Experts of a small language model: 77.1M parameters.
Below are experts of layer 5 (counted from 0) of a mixture-of-experts language model. Rows are named router (the router's row for the expert), up (a neuron's input weights, with its number), down (a neuron's output weights, with its number) and show model dimensions 256-383. Each number is 128 + 32 x the weight over its row's rms, rounded and kept within 0 to 255.
Before each expert's rows: a language model's description of what the expert responds to. This comes from a sample of Wikipedia text that the model never trained on.

# expert 9
What it handles: Commas, and, periods
router [153 105 159  27 105 145 130  98 111 134 173 136 119 160  70  93 120 161 115 184  99 146 160 134 133 144 192 158 110 160 181  71 124 131 113 171 185 128 115 113 145 150 129 137 125 113 145 187 100 110 140 153  82 111 147 118 111 130 120 113  63 121 126 152 132 125 117 120 133 165 167 179  97  89 154 214 123  76 145 151 106  84 130 196 137 110 120  78 100 144 108 123  40 151 127 142 148  56 125 179  84 129 113 107 184 101 103 128 103 107 180 115 125 143 149 132 113 133 133 105  83 103 135 127 170 173  95  68]
up3 [190 178 111  89 134 108 108 124 144 144 137 124 155  83 132 140 137 135  86 101 146 100  99  97 139 148 102 142  98  97 200 141  54 122 123  91 178 109 188  98 147 104  91 144 139 144 114 128  73 124 118 140 121  68 207 190 143 131 161 156 181  80 161 107 109  71 146 129  98  65  67 130  85 105 115 130 156 149 184 149  93 125 126 103 147 119 132 159 140 160  69 141 150 143 159 132 158 141 128 142 150 113 139 120 146  11 182 132 108 160 164  80 148  87 159 130 113 145 165 116 150 102  95 131 114 140  95  93]
down3 [ 86 103  86 153  99 155 117 101 149 159 156  96 116 155  89 107  99 133 154 152 185 143 140 152 143 174 129  58 151 137 121 111 152 134 154 142 119  93 114 119 108 151 136 109  96 127 166 121 184 110 176 140 152 104  72 137 107 152  95 117 109  63  95 119 124 134 101 145 137 125 162 170 144 170 186 179 111 132 125  67 116 160 140 112 146 157 115  55 129 143 137  86 122  43 122 123  50 127 134 131 134 121 114 150 183 179 135 137 129  95  52 197 103 174 137 225 122  84 123 161 126 102 133 100  82 130 132 119]
up4 [109 105  75 162 102 107  99 114 111 112 137  95 142 126 117  85 144 143 124 195 127 234 167 150 151 134  82 115 103 127 102 115 168 110 130  61 130 150 131  75 143 167 152 105 125 155 133 100 104 132 103 108 197 154 136  97  78 104 134 148 116 118 129 145  72  94 113 147 130  81 151 110 113 191 140 132 155  89 119 164 128 124 141 135  90  87  62 151 153 175 114  87 143 148 103 157  76 142 161  72 153 137 116 146 128 119 105 167 135  94 159 102  99 178 116 122 168 134 147 154 140  77 137 105  52 126 147 162]
down4 [150 152 136 116 133 151 115 149 122 109 144 153 152 120  97  91 128  96 161 108 110 133 153 166 110 128 156 131  71 120 170 178 145  86  84  94  98 170  94 160 116 134 176 118 149 114 127  98  80 176 192 161 196 158 183 150 137 122 121 201  64 130 110 173 102 109  95 141 101  70 158 131 128  76 168 159 133 154 171 107  88 105 146 112 134 136 113 210 151 168 138  86  89 167  42 165 155 139  93 133 102 149 148 158 124 112  91 183 125 164 189 129 125 154  89 128 177 182 155 119  69  93  92  94  97 128 115 146]
up5 [142 194 112 162 191  92 116  96 143 118  95 159  68 159 142 129 126  79  89 157 180  94 104 107 126  74 141 122 146 146 104 110 141 138 124 118 143 149 123 100 104  60 107 162 121 121 104 165 142 138 136 150  69 113 161 112 114 182 148 127  82 132  98 132  90 138 116 161 101  75 167 150 132 104  75 140 140 182 161 177 203 170 147 114 101 142 144 159 198 149 157 114 140  87 107 178  97 116  68 144  83 136 143  32 153  92 124 103  79 145  83  44 163 103 228 156 124 172 159 160 155 125 126 133 102  83 108 204]
down5 [125 119 122  96 120 142 123 179 153 101 145 110  88 117  68 111 166  93 136 119 103 185  67 147 125 194 143 168 137 151 218 138 135 118 129 129 149 121 123 138 177 169 146  78 148 143  92 148 132 167 154 119  61 139 122 100 156  79  94 100 147 159  82 134 133 142 131 121 128 119 131  92 145 140 156 200  79  88  37 149 116 103 116 178 123 133  96 162 143 150  91 147 152 133  84  99  93 139 104 119 167 147 163 117  84 123 131 114  84  97  82  53 102 135  98 160 166 156 100 147 139 146 129 120 166 148 107 107]
up6 [104 195 122 145 166  91 157  95 144 152 121 177  57 103 126 130 124 192 123  77  93 195  94 173 109 174 129 121 139 106 101 160 120  54  86 129 110 125 113 110 107 159 159 116 122  87 151 141  69 109 167  98 106 126 178 111 178 127 167 135 141 132  95  81  99 149  84 184 121 100  67 179 133 105  83 138 144 109  93 167 103 153 154 110 146 132 112 116 104 161 137 146 142  80 146 149 108 146 137 124 172  95 155 154 106 120 126  94 103  96 163 162 126 140 137  94 172 125 157 117  65 110 122 110  46 101 107 143]
down6 [130  36 190  99 150 145 122 107 102 149 138 182 119 148 170 136 106  74 109 158 139 148 126 110 177 114 171 125 100 176 112  88 129 178 106  96  85 169  80  38 137 115  84 106 161 133 151 142 114 164 103  59 151 162 117 131 103 127 131 151 147 133 140  93 148 102  85  90 142 143 124 109  82 169 104 158 106 199 133 135 123 124 140  99  67 119 145 109 116  68 150 122  96  59 132 134 145 128 108  98 130 159 172 155 177 139  96 169 136 157 131 131 120 122 100 134 155  76 204 127 114 183 147 106 230 101  72 182]
up7 [131 184 105 143 109 144 140 102 166 103 136 182 125 137 139 141 145  89 138 109 108  80 178 164 143 124 148 126 142 106 133 116 105 118 164 153 204 129 144 132 102  98 162 155 112 112 111 175 108  29 122 162  94  93 121 120 121 111  98 154 170 157 146  84 114 145 114 142  86 109 194 152 174  81  90 166 172 102 159 138 113  99 147 118 177 166 112 131 173 110 117 145 129 183  60 104 147 148 133 141 158  96 155 141 140 130 139 102 167 146  99 126 138 141 206 136  75 101 127 119 101 135  91 139 105  93  81 106]
down7 [125 103 110  97 118 125 152 182 111 117  95  92  97 117 168 121 124 148  83 178 153 105 133 122 107 112 131 180  89 172 140 128 143 123 100  89  87 125  80 125 165  82 127 127 176 100 161 135 188 192  68  86 143 144 102 148 139 132 128  67  98 119 137 125 119 125 171 131 131 151 105 150  73 153 162  90 105 129 124 139  89 114 174  85 163  75 112 132 130 106 103  99 125 123 187 140 149 147 121 127 128 141 150 129 148 193 111 209  95 100 163  62 140 125  96 131 141 103 106  77 130  97 110  99 140 111 131 146]
up8 [145  93 131 156 157 104 206 129 112 119 147 133  88  91 130 155 129  88 103 151 108 133 123 150 145 130  90 153 133 166  97 172 128 117 130 171 121 194 176 202  91 141  87 133 130 141 105  78 165  87 149  90 118 124 162 109 127 124  77 157 139  77 135 163 145 110 132  90 132  79 110 205  86 137 115 133 108 115 144 145 183 124 147 180 133 127 140 110 143 107 140 117 149  92 108 155 125 169 142  95 138 118 158  93 135  92 135 156 153 153 169 110  82  99 118  81 118 128 133 157 123 111 114 128 126  92 130  82]
down8 [174 141 101  99  69 136  71 119  92 184 161 141 130 141 153  88 130 141 159 206 154 185 205 147 140  88 111  80 158 146 146 103 167  92 109 120 177 123 152  41 152 138 140 157 115  88 132  51  98 188 129  84 139 105 166 128 125 115 154 103 115 143 127 117 113  52  46 117 124 123 138  72 173 117 136 117 153 144 153  95 120  87 186  69 157 117 118  91 112 133 121 142 189 180 103  76 124 100 123 138 142 126 108 142 132  75 181  57 132 101 147 196  82 131 166 116 173 144 145 106  95  41 101 160 161 197 106 114]
up9 [ 96 112 123  99 120 123  93 171 138 152 140 172 123 181 126 145 177  96  32 105  81 145 121 156 141 135 133 153 135 179 139 120 160  82 152 135 155 194 108 110 164 104 150 152 150 165 138  40 137  96  59 144 146 124 115 130 106  97 163 143  77 137 144 171 166 132 149 133 103  94  80 123 104  99 131 120 149 114 153 141 164 126 129  65 159 128 138 121 136 105 156 202 156 162 130 137  96 109 137 210 108 116 152 112 121 105 144 175  52 158 156 133 131 106 102 100 115 111 144 111  96 199 167 136  92 137 134  79]
down9 [163 152 143 176 126  87 125  88 143 102 127  97  86 100  96  76 143  95 117 194 122 120 129  58 145  71 108  57  78 175  42 136 103 180  92 157 106 143 111 173 140 110 154 153  82  98 134 138 140 121 165 106 124 116 145 117 139 156 142 212 157 132 141 136 128  71 156 155 114 123 103 127 131 168 184 165  95 137 167 100  99 125 148  90  85 126 135 125 159 117 107 109 140 175 138 149 131  95 109 163 138 143 132 151 118 151  86  95 156  91 148 144 150 168 163 148 156 126  87 187 114 100 131 119 168 113 147 198]
up10 [ 49 117  42 150 125 105  76 131 129 161 160 149 179 126  86 159 153 149 136 147 175 109 140  83  75 200 138  83 133  95 115 110 124 134 157  56 144  86 156 126 134 123 118 135  94  95 158 131 109 191 147 169 118 168 111 115  49 162 110 188 182 184 110 136 142 182 134 114  78 178 139  93 129 166 156 122 132  71 117 177 125 169 138  90 163  87 105 121 103 109 170 147 117 132 122 134 111 124 145  90 160  53 137 172 132 117 108 174 129 118  88 154  63  74 115 105  91 114 130 171  99 132 138 113 205  90 107 110]
down10 [124 116 199 149 129 186  82 123 177 134 118 107 122  89  91  57 161 149 139 100  85 126 111 132  85 119 145 139 144 141 130 171 111 108 117 192 141 156  88 123 106 105 145 126 166 100 138 143 112 147 118  93 153 105 148 153 157 155 144  95  99 175  84 157 109  98 109 168  54 146 144  80 181 145 129 119 152 165 129 142 107 128 133 109  96 149 105 167  85 103 108 193 143 139 112 110 176 114 142 168 139 131 185  71 107  86  99 143 136 142 146 118 125 137 148  41 147 123 105  78  86 152 121 135 172 147  68 131]
up11 [128 120  71  89 156 117 139 130 158 102 163 147 135 169 131 150 156 119 150 129 132 158  91 110 158 179 132 104  73 112 127 128  90 100 179 150 174 104 210 119 133 179 130 135 180 147 106 183 115 116 221 133 121 151 178 125 115 103 134 157  96 138 163 198  79 166  98 145 103 174  77 174 150 148  80 133 109 103 179  53  97 123 104  93  88 116  88  74 104 129 138 102 140  52 112 112 116 135  57 119 131 160 128 105 124 118 187 104 167 163 174 124 135 112  86 104  79 115 165 142 130 129 113  99 204  78 106 135]
down11 [134 141 169  81  85 116 114 110  73  96  96 179 121 130 172 166 133 117  93  75 123 166 133 131 217  63  97 152 150 159 168 105  90 141  99  99 150 142 154 129 107 123 122 160 115 174 125 171 164 178 127 147 199 108 103 150 113 129 106 100 132  76 112 126 116 111  92  99 107 111 150  98  87 179 189  82 104 118 168  75 130 123 162 127  67 156 110 143  58 128 100 125 105 237 136 181  82  75 132 109 149 138  50 182 110 109 159 135 100 149 113  96 127 181 166 134 179  85 136 168 116 111 155 111 117  76 120 139]
up12 [145 134 137 115  90 138  86 101 110  93 166 114 129 164 122 143 116 147 111 208  96  84 118  63 141 183 180 114 124  95 163 143  87 130 168 170 166  70 128 156 119  94 154 123 213 137 148 201 122  56  98 121  96  80 114 101 103 126 130 119 131 124 121 143 138 122 112 145 116 143 148 127 115 121  89 124 135 124  92 129 184  88 116 109 143 103 174  94 139 166 149 118 148 140 144 152 124 119 127 136 125 123 108 111 126 111 109  60 128 148 149 124 131 212 151 106  84 215 130  81 113 163 116 121  89 180 219 106]
down12 [125 102  79 189 151 157 174 169 103 143 113 120  76  74 108  86 149 140 116 124 117 179  93 123 135 133 121 171 120 160 133 146 211 120 201  67 125 112 138 107  88 166 123 142  70  71 100  89 160 156 125 119  92 119 136 196 142 148 131 163 115  70 110  92 130 157 193  98 147  98 145  89 112 208 125 127 100 108 122  87 113 137 181 101 123 170 168 111 152 100 145  93 147 146 163 111 126 142 150 130 155 151 123 152 136 119 142 197 118 107 133 111 164 125  76 180 115 153 104 127 171 136 166 168 111  41  46 147]
up13 [154 138 187 152 157 130 152  96 158 117 121 173 159 106 141 132 116 100 131 112 145 170 108 114 113 134 130  88 103 143 109 123 139 118  78 170 129 101 160 150 145 144 173 137  81 101 153 159 115 138  93 119 123 119  70 141 139 114 140 122 145 125 132 106 140 162 112 179  93 219 104 187 161 139  89 129  91  99  88 101 152 113 108 122 130 194 157  96 135 149 120 119 141 140 185 129  48 124 139 155 110  59  83 131 103 196 186  87 149 149 183 198 121 121 122 102 137 126 122 168  67 131 188 150 170  84 176  97]
down13 [149 124 155 192  95 142  93 140 100 150 218 128  72 113 130 170 164  67 103 153 114 140 117  93 119 100 154 165  97 126  93  98 163 127 120 116 116 125  60 140 162  96 145 145 103 158  87 108 146 120 120  82 155 191 130 117  98 127 128 151 200 143 144 149 121 130 189 118 106 125 108 127 126 115 171 146 100 147 131 167  77 183 106 121  91 125 170 120  43 134 163  85 190 121 119 118 159 163  87 100 201 190 122 104 126 105 105 112 167 120 195 166  79 103 185 158 104 114 156 134 142 173 123  75 122 133  96 107]
up14 [133  58 143 150 159 124 135 114 149 174 129 121  97 129  99 111 118  92 126 130 128 112 123 133 121 164 153 159 132 155 116 150 136 129 115  81 219 117 119 157 170 108 156  93 102 115  89 161 162 132 136 188  42 128 124  88 199  92  94 149 134 145 141 115 130 130 112 101 166 114  66 111 166  83  51 102 131 104 147 132 141 170  84 129 118  87 112 128 144 135 201 131  80 121 122  67 158 189 112 116 119 126 145 138 179 139 183 100 166 141 130 113 137 119 144 130 143  90 108 158 107 117  90  88 137 195 143 134]
down14 [146 155 170  82 136 157 122 148 153  67 118 105 133 132 183 165  98 153  96 152 155 127  88 140 101 130 148 165 149 118 121 126 119  92 129  99  78 190 120 133  73 173 172 148 100 156 103 139  98 139 135 128 151  78 217  73  95  88 175 155  76 147  72  91  94 152  74 146 113 162  94 127 136 144 159 123 111 126 160 151 186  75 186  59 122 190 130 181 140 132  93 211 128 100 123 171 117 113 108 159 149 116 159  88  89 113 118 121 114  85 109 161 149 123  91 204  98 174 129  81 185 115 126 188  93 115 113 126]
up15 [127 140 104 136 103 100  66  84  96 109  83 186 151 125 130 153 151 165 126 138 153 130 113 130  87 118  80 128 134 175 132 117 103 191 141 134 122 127  94 147 144  99 100 158  77 106  99 142 100 150 114 155 102 129 129 112 100 132 110 182 146  72 151 115 124 109  94 177 147 108 160 119 128 115 139 130 148 136 128  86 120 124 134  87 135 134 184 165 129 123 128 125 146  48 168 101 161 101  47 170 148 144 157  96 143 137 193 165  95  88  76 113 101 122 140 172 171  99 104 146 137 129 155  53 164 102 126 109]
down15 [137 150 178 110 128 139 111 152 161 215 138 128 118  90 148  96 112 123 130  95  91 124 166 127  97 174 119 136 139 151 123 107  95 135  69 112  64  98 108 165 128 164 121  69 140  68 209 115 162 110 180  90 135 107 133 158 143 116 183 153 111 136 156 136 127 141 101 136  92 141 131  96 114 140 118 111  89 149  91 114 120 104 169 149 147 118 122 188 141 150 163 198  99 149  82 158  76 161 155 167 114 124 128 128 119 112  84  87  98  94 147 176 146 101  93 129 133  97 139 114 136 143  79 199  88 145 146 158]